config = dict(
    hidden_act='squared_relu',
    balance_bias=False,
    norm='rmsnorm',
    norm_eps=1e-06,
)
Below are experts of layer 8 (counted from 0) of a mixture-of-experts language model. Rows are named router (the router's row for the expert), up (a neuron's input weights, with its number), down (a neuron's output weights, with its number) and show model dimensions 384-511. Each number is 128 + 32 x the weight over its row's rms, rounded and kept within 0 to 255. Numbers have three digits each.
After each expert's rows: "mostly gets" lists some tokens that are sent to it at least half of the time; "comes before" lists some tokens at least twice as common just after its tokens as in all text. This comes from a sample of Wikipedia text that the model never trained on. Tokens count by the router's weight.

# expert 38
router:145065176132124139030107111106125164109130136150076105120107156159141113153128170133152082146154126102112129114096109165154097143104148123131128096103142158139158136169158136114111091104128118149086129078085117183150223083138096165101114119113145154147089165145178179098118119153147114180149142176144152151180100132113140112143060174137162099103104144142070126145112095125120098114139
up6:109105105117109137137107054128103160166121152108116164133108112068109095140113159126106119148114165139139084109146165154112101125098091141111091158165156139116067128100171214184130149079088106122171148160137129128147124146124150123108153160145124194153087176086146196141181159172118173147117105131095082144155099092094187195141208217090073147166112140219167118129106159175177063109188
down6:157130158082158105142115105135141158162081108132115150121112102071192087105144164141122165177088153143093115144125120135097108131109108152101088160182149055106117169103117149083138144203094114123139080141103156168151155148164112186066163105167134154134168168141162115175165120148131159063111130160108105147146102117166150118138117170142140130112106110139161059126084109133122133178140
mostly gets: " began", " announced", " started", " born", " described", " attended"
comes before: " the", " ", " in", "\n", " a", " as"

# expert 8
router:104097057110090102070186142142177152112084183138168095133178133119146128161113124157170138103168136127109093102129054103089119116196185153113172148105124210099102143075100152162166124153155145093124118179112163136090116133139099144161118087106098153129164170114123093185181141133123127125113160125129096155119156136129126116113137094134107104110071162109110155119114109078117086092164
up1:146135126135128125058155112148167130079127191096125065114158097154047139134162183133148069138198191115149135151156074188143106090177135129083118132179131112130102136104126191075139143124132091136124122148097119155121158068131170100164111146112095105140080094150118050133088084131106194110163071084149125109157103149153122125130167097161152128131152083121127115113163111172153155121105
down1:140154160115132123164131118178116190103146140138126062129168158098115060139111126137125075123158131154099166104123118080069189122112135186080116134122144049140141150126089154096151158142153126165104091077048104093111097143151117097183155143151129128135111105063102118104093137165135140118113121170111143158121068114129130068149129174068134139110160051149142109098081076211150087165092
mostly gets: "==\n", ".\n\n", " ==\n", "===\n", " ===\n", ".\"\n\n"
comes before: "-", "|", "==", " The", "The", "In"

# expert 20
router:053078133121152172120165099145095103126088135161112175088158105104132112163145128140098144143181160148155154094131157121085109114150146080098107101084084081204153134142175108157140073084156069154102092089168119152117088126055148150130185133164118129129099160107099179047130121159108172147116177147074138175154111128134082169091118123151129120097134111105101149169150161118167068115153
up5:108168146098157131111136148139139082123150095127077090109121140128136112118149116144158118119117165107130159118139162124102084106112088122091067091084120141147126154172124128138074121211133138138111136104063137140216132070070153167115158151071135119183162124089163107143105124070128134129125114192073192089092139111052144154155119077139097150106118146210067107130121125172146162120102
down5:135139134161119153135100129164116174149130083135050108146137115128054063118159206111116093103108103116136120121130111129117130157127135103072078147096152114062103193121102170129128086120162128179123118144113125110152128082076165134091147093095107094138157129129092186148160154120174167051100122173092099170104143207135120134132122162112140133171054128067132154139099112108042153127083
mostly gets: "″N", " km", " ft", " MPC", "\\", "°N"
comes before: " |", " ", " |\n", "\n", ")\n", ";"

# expert 1
router:106170131128175122168119146127120164130174154058163120118086161122109143134112151152153116095091146109144164134143126173151165095115103107062079140145134156106083123120112110115122174152114115136118168110140143116073150112141082099126095143120137095135107070114160104153136170085158127102201140101115093109089108149141166107166127089114081154156117100135166134144150144078150097141164
up8:221127128098072141162103134101128167146130084191102109098100186096125162119141133132087134120133148144166101172141129129126072144129151161092143097101149086141125151193143074106138063131152107112078140106151118167071152113101102110152130100043089131108134112107166145195133148153111114140139055185109095107181151171145101082173097187127185103112134071163186103035151119160093057142118
down8:128187111109053098126107112137127108137120098135168145102149133169191160127145123174130128118098160120162108121122114180146201136115077093130113114092108105132208109150072046114152171164143094148087187118144116176143131148185109136095146091109109111064134168044108184164115101121102140173183135131122137097178136124108090079143153118179105156126097089131175129091176145130178132086167
mostly gets: "″W", " vs", " JPL", " DF", " RV", "-yard"
comes before: " |", ";", " (", " |\n", ")", " State"

# expert 4
router:133114094150135157164151093134225161129191173096147074051145103133095152183131130119087128137155124200217142089120071089181126068150146140160088153116137120115123117119170159122149109074135142114122128121145105091054166153135118118099119090140110120144097108198166126117107104096175135182132121134145144166096126145107117146145112109090105125124152084114111132090084181160127123151185
up5:132135112118047170130097134093100166088140090225123186087155110135111191104155137144140116170113057087122146157098122133111141101127155117126105088113161119074099114190135063140137103090195081115124117116072146103121149147165123127124119102120119098164130157103125194074133127101130114109089083104113098075152132157155170142143080115199141152153076180095136161102113113140152133120122
down5:180135141169133071184135120124112137166123156171178140162149138129134097083135131180111168173155054145161176141122104100158101114143131147090132118107144094103109121163135185180147138132111120197115161159133068151107148118096070115120115121154125158136132089175123193121135149129154092124133098174054143082120127115100107160095104164154121100160117178154094079150114161112128131036158
mostly gets: "′", "000", "100", " President", "400", " Julian"
comes before: " |", ",", "\n", " (", "0", "\n\n"

# expert 12
router:143132113145071108082127106117081136145098143180082122110106135152099100147096094067175117142140153192118118105056113130159102105140136181113098122117101123180122112071056144154168089063134079173167108124132163111155148160163111055165127118159091094188161096095149127119099107127130151120092075149162110125147170152188100141109142123149134087125097170183099164103155112095102102098167
up1:157166120141102136127116162095113122145124108102151131160054158084193129126121130131100098080135164160150133152132139135115094177109177156113125181094119170098140134064123105178167108109159078144173124136136079079157159151145143135173115084134114162106146123125145130123154075141076157175135228117118137170139145170159139161087147106137127094114105098091218154110124095136184146166127
down1:122102142126111122127125100188125099117140158088097152114095144125138114116135146141148142091144144091123115074156142177134093163067134106123140113173143189097170169179135115119121168140114111110144149131104130125089138152088150127163115107102190125142120082091068128153075138078105085115102103177187121170150156107188139123172105087111124112160123116139112131159087166140130091117066
mostly gets: "ically", " support", " years", " continued", " research", " However"
comes before: " the", " of", " and", " to", " in", " that"

# expert 21
router:149161132068116092138121167158100126134139098177098164121226121131162081136144171125102122118118129146116151166115109153135187137168190111132093125113154170171119144129181157149125067096118097178139173141143109152125107152059164089143161126090099132149109116102120151145171153091083134117100081181125160157114139117162197185126123163148102064114146180056100124097100149098084150187231
up6:118117160098128106165122115130155118172063139183164078072070112131054125116085112089181113151096116116147154113184085148091122112160169124063156136136109124062092131098185112108117052096093154112184106114127159092172080105092114119128114168132131153156148087077170124121162113119124101136081137129097151184126077106112139148070082141111135136137152164142154151134121101154134149142156
down6:070077125039069143084106157169253182198171124142169139119163100145166135131129136132181207151113098109136112105171139137102147106074170191122079153153105104165082184069191108121107146095140128132139092123147101141072138119156105073107144066141154134140090095097114104180111136111160093099158089134174119134180106152136155186100061142162049116115153078152124113154083167137144090212170
mostly gets: "°N", "″N", " By", ";\n", " by", " under"
comes before: "-", " the", "|", " States", " July", " his"

# expert 11
router:130108145132193152182140149122163085105131072194129108137116118126131141173125129175192125150100102108185167112080090157169112110082162069154109116079132161133105138157111171105142173148146109134125161136107140208115116148095089139165141094077146083122123065068131174093110126115197098151167111175145126122111134082131140153115091082076119067152150087083117134132144111164130101120125
up9:146118187156088137145113177105100127108082142166108124193099132057145131152135130177150114139139144097072105136098135161140120146147089107159124116124114124147122111114128105135104133104162150131076116147152121216112162098129161091157138118137126156122151083085187151119182112122154152127153135128175055137101139171112121089138164155092090130110165108134130085065154135176179104224160
down9:119101070182084096148153132157168161157143080092100126148150095134145158116123088118116171163170095092076097084136133124103135137149087194119081160093118080145105081120099150098145086127130111136121117084157044098071140178116128107133178127134116055141120092166081124095133129118053137100115094111167214167164075126109100129107164134179186089144171116142081146118153088231144172142051
mostly gets: "201", "197", "198", "202", "199", "193"
comes before: "0", "5", "6", "3", " (", "4"

# expert 37
router:077162146137195138133150119130113113116074032154094119160192101155164129136133090131175118174083104120118174147099146159104116082110095122117142149143097126082158068122098067161161138155169129105114112194065118145124086116119151076110138103139139129118116128138158136147099188106174192136110180138138122085149147171096142063114165140128102140108129095085134114105099106104122072104133
up6:153145144105190131130127217164146145069131148178125150113091112148209174112123075130133148151161106163123106142114070174194071125095114151132140122128077125132180133080171147154103147077147116087161132109192127129130154137124159115131148174169097094133160104098184128196108137146117121120070114158104139126141141083138099154081132139096105197114116111151130165085142126161140157191139
down6:109144162115150108159140133137121132079118141132149202149110160159186141172169100148155105100150140193132155191125142140097164103125068107130168117163065074126122102080153187109116090137092190143133127165132145179080161128133106149138149197148097108136132136077124124167134114158115126103107113123105114116123090141140092122092127169131081105094098111155133127099124098108133106172076
mostly gets: " Th", " s", " l", " Fl", "-g", " r"
comes before: " |", "–", ".", "th", ";", "0"

# expert 24
router:108126156183078165155164137124089170144132138116134069138126150154131125131107046104109082147125045177144152137108067111142123101148080173189118158132103087106167152083109090168075162102175176129103135146115127139147185130164077116122063119143103147118101106130137115142115102176139144158114098153115124106177188136157129137136133163160119184117176135125143087141132110117065154168100
up5:153110134150136138151061124119169156075125083139083118149125155088162155097093129144110136187134090089165097158157121118128155151139119049095125129127085089115129144110213104137114160150124090135112128122174072178176166131019128138146131111078096124134088127138137149193175085126136156092149139145108142130112185106097173139159132135149160135088115092104150091118182089168155121113090
down5:108094099083119048084099122147174105128173127143164126124072068183140131178148131156086180112120216094142161122153151135118100121109140124119167145157200164127155121120094137150163094134108149142105063138168071165061162162122160137066119106194132158149118103117099106095084153087104159108120121169127162125116123107150164181155147137114170157128121119107122188177078136099133143195109
mostly gets: " work", " Cup", " game", "ations", " song", " games"
comes before: ",", " of", " in", ".", " and", ".\n\n"

# expert 19
router:161163127171121076125121140122158160126151222085135168147117124097167103185157157155107061123114113145143116128121156127068127136124091125089174096180135103164122165144167165147110099188102141179125104107111123121131117148169142124152139078140147158125116165138061166092134124195125121120200119119128140118122083126134105147154115085126149125105145153162165191058160143126149060139113
up1:144129142131139056134090165122148126117127157095158121085091085150133197127132129173155084156127145167117154095025083175136133087112145148105147091127104086137134175159127093155150124091164054108131138113186152171141109137141114134149179086133125164132147146161135124124117132152171131081102153147159138169164118129131088119121095160119122134187074195102097099121136125093134104146109
down1:126069150148099100147161145175100188136160164106173116157137089148160129113103101144165170078126146084105169143154070183085095110063086141125094150160098125168118107196152085123117078096083133121082104092110176148146048168131097146128157098067219176176108113170096131138144101120132112148093120167135103158129133144125158077149052141106162071149122150119146117051130140110096117184156
mostly gets: " You", " Love", " album", " Born", " My", " Release"
comes before: " ", ":", " \"", " |\n", "%", "\""

# expert 10
router:176121162137136110104119116087190096045126078122175115163115135057117138143136089091068138177101081103107093136144134109131083152087130160123096108161151135150105150157100165139125102144160112117133092211172078080154154149107164116148168101142168092144143169101140143143112132121114086144119172147124126151114099153139125166106094148123136114130151132123154106116082143203150112129149
up5:134077148147120148134114072144085103066181105101153089165205076122132151132138092138122081148161075087120168128144117118135089165055102154104164170136116139077093124137157127144180055109135139116143080123162099073092087097156090122131157099143167088073072146046131178088146212079170127093143079124151099118109166138104165132142132107115155138083070159133179088110128199093135114136158
down5:140075077162125158142140152109121098145114086183104133152118154097182123193145137092087186114146069144108142162134165115126143147138192122160075098159168107141132033151105130129094093173129137138128123122139157089137106085108196143195092116111144097114134090144133124128208175122121141090181137103102120101090151141111126190082142135148131121191115098140128152152149138172180178128128
mostly gets: ")\n", " a", "\"\n", ";\n", "\n", " =\n\n"
comes before: "-", "|", " \"", "200", "201", "000"

# expert 17
router:141163105143111202143159161120187139118181135099190073118142158128120163142120090079099140152185114149142117105144170128162143093122162102113160142130121082116168176076122141146114127144128122113128156126124122133131101132167074110132101111057105115140155106138055058188118164130131161143190130079175131152135123120141138135186118139151178144118147085117123104089115110162122183136180
up8:133096186133083113113139095164175158201093155116101115117142123063064134101114158129101098127136091178083109124145110158166096124128144194051162150148150193177141100100090073180130128034112107166114084197106139097094137148111140108166088167162166108160106144075088120228127144160157127107074153123126145155157185115095156090140139120155110169116165144162119140168157162110144125198118
down8:141168153097104180142144161144172105107171115177123078088111125162182096140104165097118186138122102062084141118107134148126108083138119171141135173103143102143163173133087100120143109155090102092148135160111149087142145158131101095149144171116180145173168138150064142084176101107161159186155128142151153113125139152139104110143132116135117115094143156109109135096141167115092096138140
mostly gets: "ville", " Records", " Europe", " Street", " America", " Mexico"
comes before: ",", " (", " |", "\n", " and", "."

# expert 39
router:148128127167156078130136104135138170121114133115101157127103111124093162115147140131120094104128162163170130088097132075113161169152118091135130153076128118168144105082125125105090129148056201125107101105070179130095176163110089129112170174119153076140142135075061091083047173121170083129143098140126107141185127099128097124143077145120106194173130136128128160132132164148152143127186
up5:188118079125149177160140136113177116144089121111167132154145163059117177125087115134091091117105149175122102082132158091174123123137137117045122127227084092152142139161166116158048166115140224090087099182114112131138127148141136074108123080111179081153131116129067076114115156097114099085144124093110193134160117074166094161078113064127094154140124110145158141107153233103078115123126
down5:112146139105142125208163096163122087129118192149104150146093175136166133146154073188137175130133188120167075188133138165072136103094140123184101140096073153230097146094131126165111097190070106152118118116093105102104149091150129150128125154133106191194130140179120116097121090118165129133135099103123100116132155101121130096187119159145117095163134180099152141146118126114124106094158
mostly gets: " including", "In", "',", " Genus", " in", " Phylum"
comes before: " the", " The", " a", " \"", " his", " B"